config = dict(
    d_model=192,
    d_expert=64,
    router_score='softmax',
    normalize_top_k=True,
    balance_bias=False,
    init_std_router=0.0324,
    tie_embeddings=False,
    beta2=0.98,
    batch_tokens=[32768, 65536, 98304],
    dataset='wikipedia_en',
)
Below are experts of layer 3 (counted from 0) of a mixture-of-experts language model. Rows are named router (the router's row for the expert), gate (a neuron's input weights, with its number), up (a neuron's input weights, with its number) and show model dimensions 0-95. Each number is 128 + 24 x the weight over its row's rms, rounded and kept within 0 to 255. Numbers have three digits each.
After each expert's rows: a language model's description of what the expert responds to. This comes from a sample of Wikipedia text that the model never trained on.

# expert 15
router:135142128129126159140173100125112165100110101146123077119136134149128135112142092119125123115094127086112111135067148116110062108126130189148105147073136115162150096167135133118138144157126178088082118150121101145132090124130165119110133155129129084112102151113128120169123137107150115140
gate0:092140131152144168150125136111141173075146159131128093167078149134135152151124118124134102111097131081132163155099180098135121117133113157116106116106136132086159113103099147178121157149133095132111099097132151104105135138119127080114096142125113120102154167108111175138133130145133159152
up0:141168101158163180126129133083140179101112138130145103180068144164155150132152151167135149116097167082111146178111151136110144163108108135117116101136100142149129148131108121134146150119121101152123138103139078117127131128136128159139130106117106119138131215092119123114129120136144128122
Description: Conjunctions and relative words opening a clause, above all that after argues or said, plus when, where, because, between, which.

# expert 22
router:089110116100132145174157120141077179114070119157132118155139104125119117112163133140133110134111137093121132135100113118118124097154094166131117099092096074139126079148127045110115170100139136094098113113096128121164125102086123126095138129105113112156132116124133144128122145117149116149
gate17:127102114141106138151135139135169077133081119126146141076140138128099136136139066139122120157161141118110116114145106138087138173132138073106115135142144115065110122123112114133168129134088142125133118116104131106118097123133123108144158122094150117118107091157102149120164104135098172152
up17:128126138132103163153132135140185135123101076137147158106107153131093117136131071159142121107147124089123096111152121104097139184149135101128124137117122145097122107112115072141148142141072130140151128127101130088122144117115130099116154119099115113126093071137115091129159143161120147124
Description: The preposition of after a noun (members of, head of, edition of), plus occasionally for, by, to, among, von.

# expert 3
router:140080120144134162113150129158137145157115098119122125175124113126135135145148128104131142134119137101122095148134097106117105037136125154124132175126133105145131139152174118108096133099109094144102108136099086151161091090101142122109135152135084082126125124117145122135151119117121125130
gate0:108095122182144114142103129110145150128117137072161143162129142149080142113145112123106101122119109145106107091171150136139106161083112111129141136141127117129133110173096131100082110147123114086135137149131097183138097127136166117135145120117125129156113106143103091181156129116072159124
up0:148118125095123148108126120104126093118111087149118144122103128130129139129131137121148177130107110118144130135090109091098126127157164173156168133116099146115116110146158080101180129120143143157121152114129168108114092142101107160096127115133101141132134173162100098097076113132156129121
Description: Final word pieces ending in t or at, often closing names or nouns, such as Ort, Poblet, lifeboat, merchant.

# expert 7
router:118119137123126179140149104153128137110095128117122123136128088128128112138116112120092132130136130139082129171102100128104127092195137143117127171116116119113115152127133098091107153122118150143143090119101099135163097125102131089130148138096123116114108134163104158122142137116156122158
gate0:154143145119140118153108168136119139121135128126101167104134113113163117094097136099137159170145121119145138142110075139123157125122105106154127133125130138187169116100109127098188107141124144133092123104162174132173124151112134119125180181124149093106114135136127092133157144181135130144
up0:154131134135118110144145142126124112122149106073119109159116152123112068143091144153135108156151142133140139117150142185132125157129130151133115125144147127159100132185132126112147128124178135116091120118112092154162157121115176140084131131158121121117137100115130121110138085144200077129
Description: Short lowercase word-opening pieces after the, a or a bracket that need completing, such as p, g, res(umed), ass(ignments), l, c.

# expert 61
router:123097120137151174121142125136111160091089108129120131159166097155155148108123110148152122124088112125124121140078087120091093093161096146161113172103112123123139126146138080116138155084179170124121102147104094156105140155092150114127127147114111142120105148158118136137156114089114094155
gate0:097125188127112160145141133149146140143118152177149140161138136116132127090130089150157113138116084160132139136110122163110108115123143130120160157111104106123105079115168153152130174121150128160138105121128113117121130153108147140151178126084121132158137106123127182147103079114151149115
up0:148093111126104135128134113121162114137155129158146104146164180117119141124107126165153114138085134143141144120085137135126118095150151127107172164130139144144056093117151137133173113128162087124110146143111094113113153135138161117129153093115162140136137092139121152140114100130142115100
Description: Capitalized opening syllables of foreign names and surnames, such as Ru in Ó Ruairc and Rurik, Ga, Fe, Dan, Pu, Ca(en).

# expert 33
router:134117124100148133151146096127138124116126091114110137170150103155130126094154121151169119151117143119113088133059133124106111109165100121147110142114130125114176101180131150128110132115162133128141059154115112161146092113122164108101158152118094083085124113131135122143113174129141135152
gate0:130156113116147144144127117132128112125124101109154131134155146138118140096110167117148185163131133117125122124143114082135151140131139101118099130185162100160125124153153094135108148138180102093140135144138134108114077121132113130108152110107128156134158162131110151119124098090103112100
up0:130141159135074120138152155137116101140122131081127157108109114119154130088099102182138158081129134125120064131083110116174103119109128129147137131115100130135130082108121167091138115110124122116142157135129168137111116139117136088128132136122113138127079139157121158172129131170134117143
Description: Forms of be and have right after a subject, such as was, is, were, has, been, as in tower is.

# expert 12
router:112123068119117145148115114125103142103147134119097132183158094164113145160116084121080137170128169111084108168140161122128132079120103132154080135122115114179160113145103109145117150136126161140134114134115141158129112090061168102122139142119112106124108114189149159157143174104133095165
gate0:139084173135127115126104110097134104106134133134134170134162085101101128149175132115140119139148130149133070108105131132129151123158135150110126102202138149168103136170144108108124150115171107125143145130120128105140113120131125162136109141132129128107145116112097173107095128057132119109
up0:138129143090110149120093107111116126085137109168114094136124080122147156157159134104131139115147138145147082105097131130149154150137122175102119106131118133152130133152099116122116146114125159115156143108140104110125102104129075195131111159154134158126150172139115167130100100058140082100
Description: Sports words in results tables and club bios, such as League, Cup, FC, Team, Motorsport, Championship, and country codes like USA.

# expert 21
router:127124116116126130155141090110127135119104117120099144157147108190150112142144119132115109139092123141097118118103134134146078126191122108131141159112128096116158102154157105155074127126168104136138094153110109151151140116104156139087114128114114132079138092153163174148108181111123126145
gate0:168153096159135096153158109127125088120153116134135112156162119141120104146112152129116129123093134144092102104141179091118145098084120100115127129108077093119098130119143129175141108140169111097135108152148109139140129140133160148116126065119141139098112112144180159104120137129142149121
up0:154099115108094135146097100095128150144110154096149161143134135132148114123137095111098131133120115088164128139107044166089131139139127135147122139131153153162112102134135139133140137131120122131107164120126102166128133144103110133105104160131161102130117059099139078145153084123148130124
Description: Opening pieces of longer Latinate words, like comp, present, pred, inc, and middle pieces like botuli-nu-m, Singidu-nu-m.

# expert 1
router:102104117112143125132151127121114140123105108121131128118132117143189170121121121091136118110103145123120096113122117125085106074117128140119114159119108102118133093130153129117099165112157135076122088135130122162152088105133101167101129165136122134107100127146147140128165195129151124182
gate0:147110155099114126175101132120159132154140168125098155130151134153105086098134147134095140125120115132112174104134144108156141117116123151137111166171115095152149107133158152153117133132111137123142119172125149104153123120115119146121110126112129104187131151130137092128149108133100171110
up0:126146119148159137090166127156127168094121096147151074072147125125143132154108119122166109158151137144152096140130110159111104110167128110109175098105141159114134133100102151124167118101139150137109159113104119134098128157100147081102135129123132137075111141132115136093098136118143107152
Description: Line breaks right after section headings, article titles or list items, as in ==Constituency profile==, = Victoria Alonso =, or before a new list entry.

# expert 19
router:133078100149137164138168112158107139099139134130102133138135107140157151109147132142119130117108129100108109171092112098087087118169143120130067161098130122126118127151192135057128149140133169097138107133136109136144100138118136133086144137126096082122146119170115161158142141069159139146
gate0:129146145095113124108160128170101122094111122112119102134114110122131151146143143131161132136119131143157093159147115138164145078109161111127089145141122129130125136095172142155188102113093148122139137101127124143175144143130192095128165123098122134112117107123104152133102089116131119121
up0:133130122084114124132166113146099119091144112114125096112128111152100129156134151132130130132095100096130138123145122133145124096134126128149101153124101124149097130066174127125158081107085154092135155125144118117140163131155162101103119117105098129095116146174102145109097055128096112145
Description: Subject pronouns he, she, it, they and who before verbs, plus words like also and not and -ly adverb endings such as merely.

# expert 10
router:096128127131144135151132138158153168110075093119139123148182119142174150116155093097129110152142171083115122125128121084124112115109111137094126144128128126122158129124134099122085143123134143081080149186140097114138154148142137115130116159135116123117111090132125149117155134097133128132
gate1:075105102102143102162104148117127106127118103151127115134148154136118155132138146126127100184167117152124126114110140150117144126117099161128122143178098185124172147126132088094114082131151148112127113157107152127187127112150138141119115145157117103126117120117117178153126108114132135145
up1:096122091111092156133098144134136113104116144139122151123131124129075164139169137142127098195154149147097122126126133142128133109121119189092111161188066185139142157130134129100126105137117124114146110128143140135160138146153133143086110127185125128141134120146119150136141114136148115164
Description: Inner syllable pieces of long or rare words, often after di or e, such as di-oph-antine, di-aph-ragm, asp-iri-n, ten-ement-s.

# expert 24
router:071144122106127117147135129138078118124140096117158090141131137158148142106125084148148146131129137111111101167131138098112113114133136145103122149106129072168169105155141128137103121109196108101147120141106069159146088107096121134113157173124126113140091122114112133145123155088168118145
gate0:111112135158128118110139098110129122145190129140107144144128105129154162093129131107165157088113115147125170145120128149116116113122106140121126145156159162141087067146127109169135153131152088137110120138106127100199136148116156137178132146142131151170165121133109140129098135109139141149
up0:101110138149154064083132096113170109100162129156124143182133110136113141106109112114142148104142133138121130149128143139104124113145096134127117153115138160130102065141117114151137146151142087130136126099128078129161150140127140143182111134128112125152153078145149097138086132094125131116
Description: Single letters or short pieces inside names and rare words, such as n in Hinchey, r in virtuosic; also commas and He.

# expert 25
router:150125136126134162174148107160117143107096133151101132154208123145149147118137117086135136157125140151088144150080121111121114125140134123154117178125122081139171134149175076142094132147137115131135095124089056128138116127100138125080158135093111137151104088154140155118153154141147108124
gate0:117111116091145154130164131123110141174147105149139111124124107151116093142149157126136106139147125142076152106120117118130139192166115139135098090114136103114114143121113086101161130109117155088116130151159124112176122176107163156078100149149153141167130109145154145123111132113118174107
up0:125144123092157132140159127146138127184137132149113124124107117172120111113152110137109139100133180167080160136134124118152115175171134124154100107115129099112122091129113124106161149129131131073155169152144147119189115162141147146104136167134139169108136138132142089117112134140077138112
Description: First capitalized pieces of proper names in lists and tables, such as Bl, Sch, Lu(na), Mil(waukee), Cr(imlin), New before York.

# expert 39
router:139115115126130118120122122128126176103113109108148104134145123154139129143116105148146149152127122084089086131111117099085116080159110151138109137108112103132131133117121113059125143121113142128136126138138108154160126103133121107101171153139113098137129048141148116186155123108140133144
gate0:137114113125110139098127114118134143132135080174137125120141131129155143100139125115124117102089110148151147130103103086099160152095090144126124164161131091087106120133177171136125141143155098112177108111117156136139159100113148120125146142112097181130152135116107109151169115134092128120
up0:145160176156101110153173119122130128098120167096144152148140094126117126142140115133122139125182097133104114115179110154169149105147168092138130118095104123122153141115107089113128117120127159116103155136086112148128128153142126143126138110148146098082106105100136149148106137133126082173
Description: Latin species-name endings like -us and -a in binomials, plus nouns like family, species, House, Church.

# expert 6
router:089134100123152124130196100097096133136100123131111101135133095131164142146154064136157176151132118124123102149096107092124118090126108128081120159101141109145123120126155130107084137116124126152097098144077093131145147087149155102109141139116114111149123087121126154135134149102147090145
gate0:120155117152114171127151112188129111154134156101152122162122127109125126109133113096132114141132106148122157145134120136148159115147122158122074120132082140131126128130123133102091167211132145116116121110110127090176112089170129131115076111161122101106140144114157098125106117098139120137
up0:134148117136171151126101104167108126137077148115130146132131177183153129115146096125093111144132134088147151163171117116152144169147123104088097147167116130108100137131186083123108138095109112111137164139110144105112121153162136128130108123092131132121141108123175107133128098151111110124
Description: Inner pieces of longer Latinate words after prefixes like inc, pro, rec, such as ogn, vin, ip, han; also "the" and "United".

# expert 20
router:128118130105147123123148125134086142093084100135135139129140118126122164101168115124097110134132164107114131158108149066118132110132129164088122150127155113147114130123124113100133148096140172163177088156107139157178130123098125128108150154097112129157098112156120128136154133131115115128
gate0:091120149133106129150103105116125161130103144121086097138137100139158099141108126148161121098159129152144129090136081117128087099079143122130139128134141119161139118169094120142118135103140119159109130141117099176119097161167154134123128109157092151094129097119152126148100124173145145133
up0:117113141124086105146121130121125141124142138133085109101126101128153103154121128176167137102168138129142131088123101132138096081093128083104119136137146136157164137173110137161142137114143141190107155124118066180144089155140158114115131121136110122113116123122144132113089125189123129143
Description: Opening pieces of words split by the tokenizer, such as re, un, dis, acc, en, Am, in since-re, acc-urate, cho-re-ographer.

# expert 48
router:120151149135166119169145118146142148124123118105098098170151100124150132125144103132130138149119144100110091173114151103136138114131104183094132155100076084151135109138128115077136146157112114142073101151123138157133125109095105121121141189136085124134130101136125128138126134069122139155
gate0:101116111141109147128161116129152147137129142112149154089099143162140134165131122135105096166156154135138122105137162116191146100099121073143117123104115145114120193158131150122103115143155111120125103149099129079065137127110164152086129118109125103091137111102152144136132114113100117113
up0:124112128149087150114163124125148147122122136094109117090123112174123106144137138118086123138157132154116100131100127101188171112144131081161146118096116157151122173149115144142159125129123119085153129134143105097088110120112139128091109128095114096095154148139143132120164121107047125181
Description: Prepositions after verbs or nouns, mostly in, plus at, within, during, about, as in born in, located within.

# expert 63
router:106119109158145127157132115128106132111107132139156138141191106131149166128159047074124138102104144109113119141119120111115109132171116185128146146101095106151182113181117101133126130159104145123137148134123075142139144096110122111134170162135101119151098119155130168137113155131142116179
gate0:124147098180147157130133161127099155112087129152122117086127059116136111122112195150132117108149080140154116096114095118106111115116178147122112117068167150126123119132163121126123124102111160112114102126103161095124144088151135135137107118123099186131151142183124122144110124131114126144
up0:142074145115171098145149099129136121171190125095124155131108177145111157107114072090135159143111194125089140146144123129126133147131095116142118130177133135135151124116103133105125122153134080149135118128102113139145090145105097123144164137155130114135130148095131121138124105103130155089
Description: Month names before day or year numbers, like May 2025, 29 September, plus common given names like John, Robert.

# expert 47
router:095102111122130153165127113134138160109102141094101106142132115152133122164131147083097110105119131096118107141115134096099123148130129142120077109069126111159127109161105142078081132119157115124142090151113137133102104132087129138081112158137067123144081083129139167097122145130193113133
gate0:103093118185115142120127062077133134137141145116103123089146128106162123154126114135125169157107111142105114110105119183146122119152192180188135111101144098150130067139145077104131135101127119142138098154107122119136137134112130129157085099135089133110100142111117123101127091122108134128
up0:123099113156104114089113093103155097071173133130128169134111110136113118128101086064119135180131128137095118114132151139145086145119119125122096130143159110135136142125137089095147104177175092141117130167118142166123116149123125120154106141095124113137098143133147145122137155135097167123
Description: Closing pieces of multi-piece words, especially ing, ng, st, r, ist, ism, as in unleashing, analyst, scheduling, server, sculptor.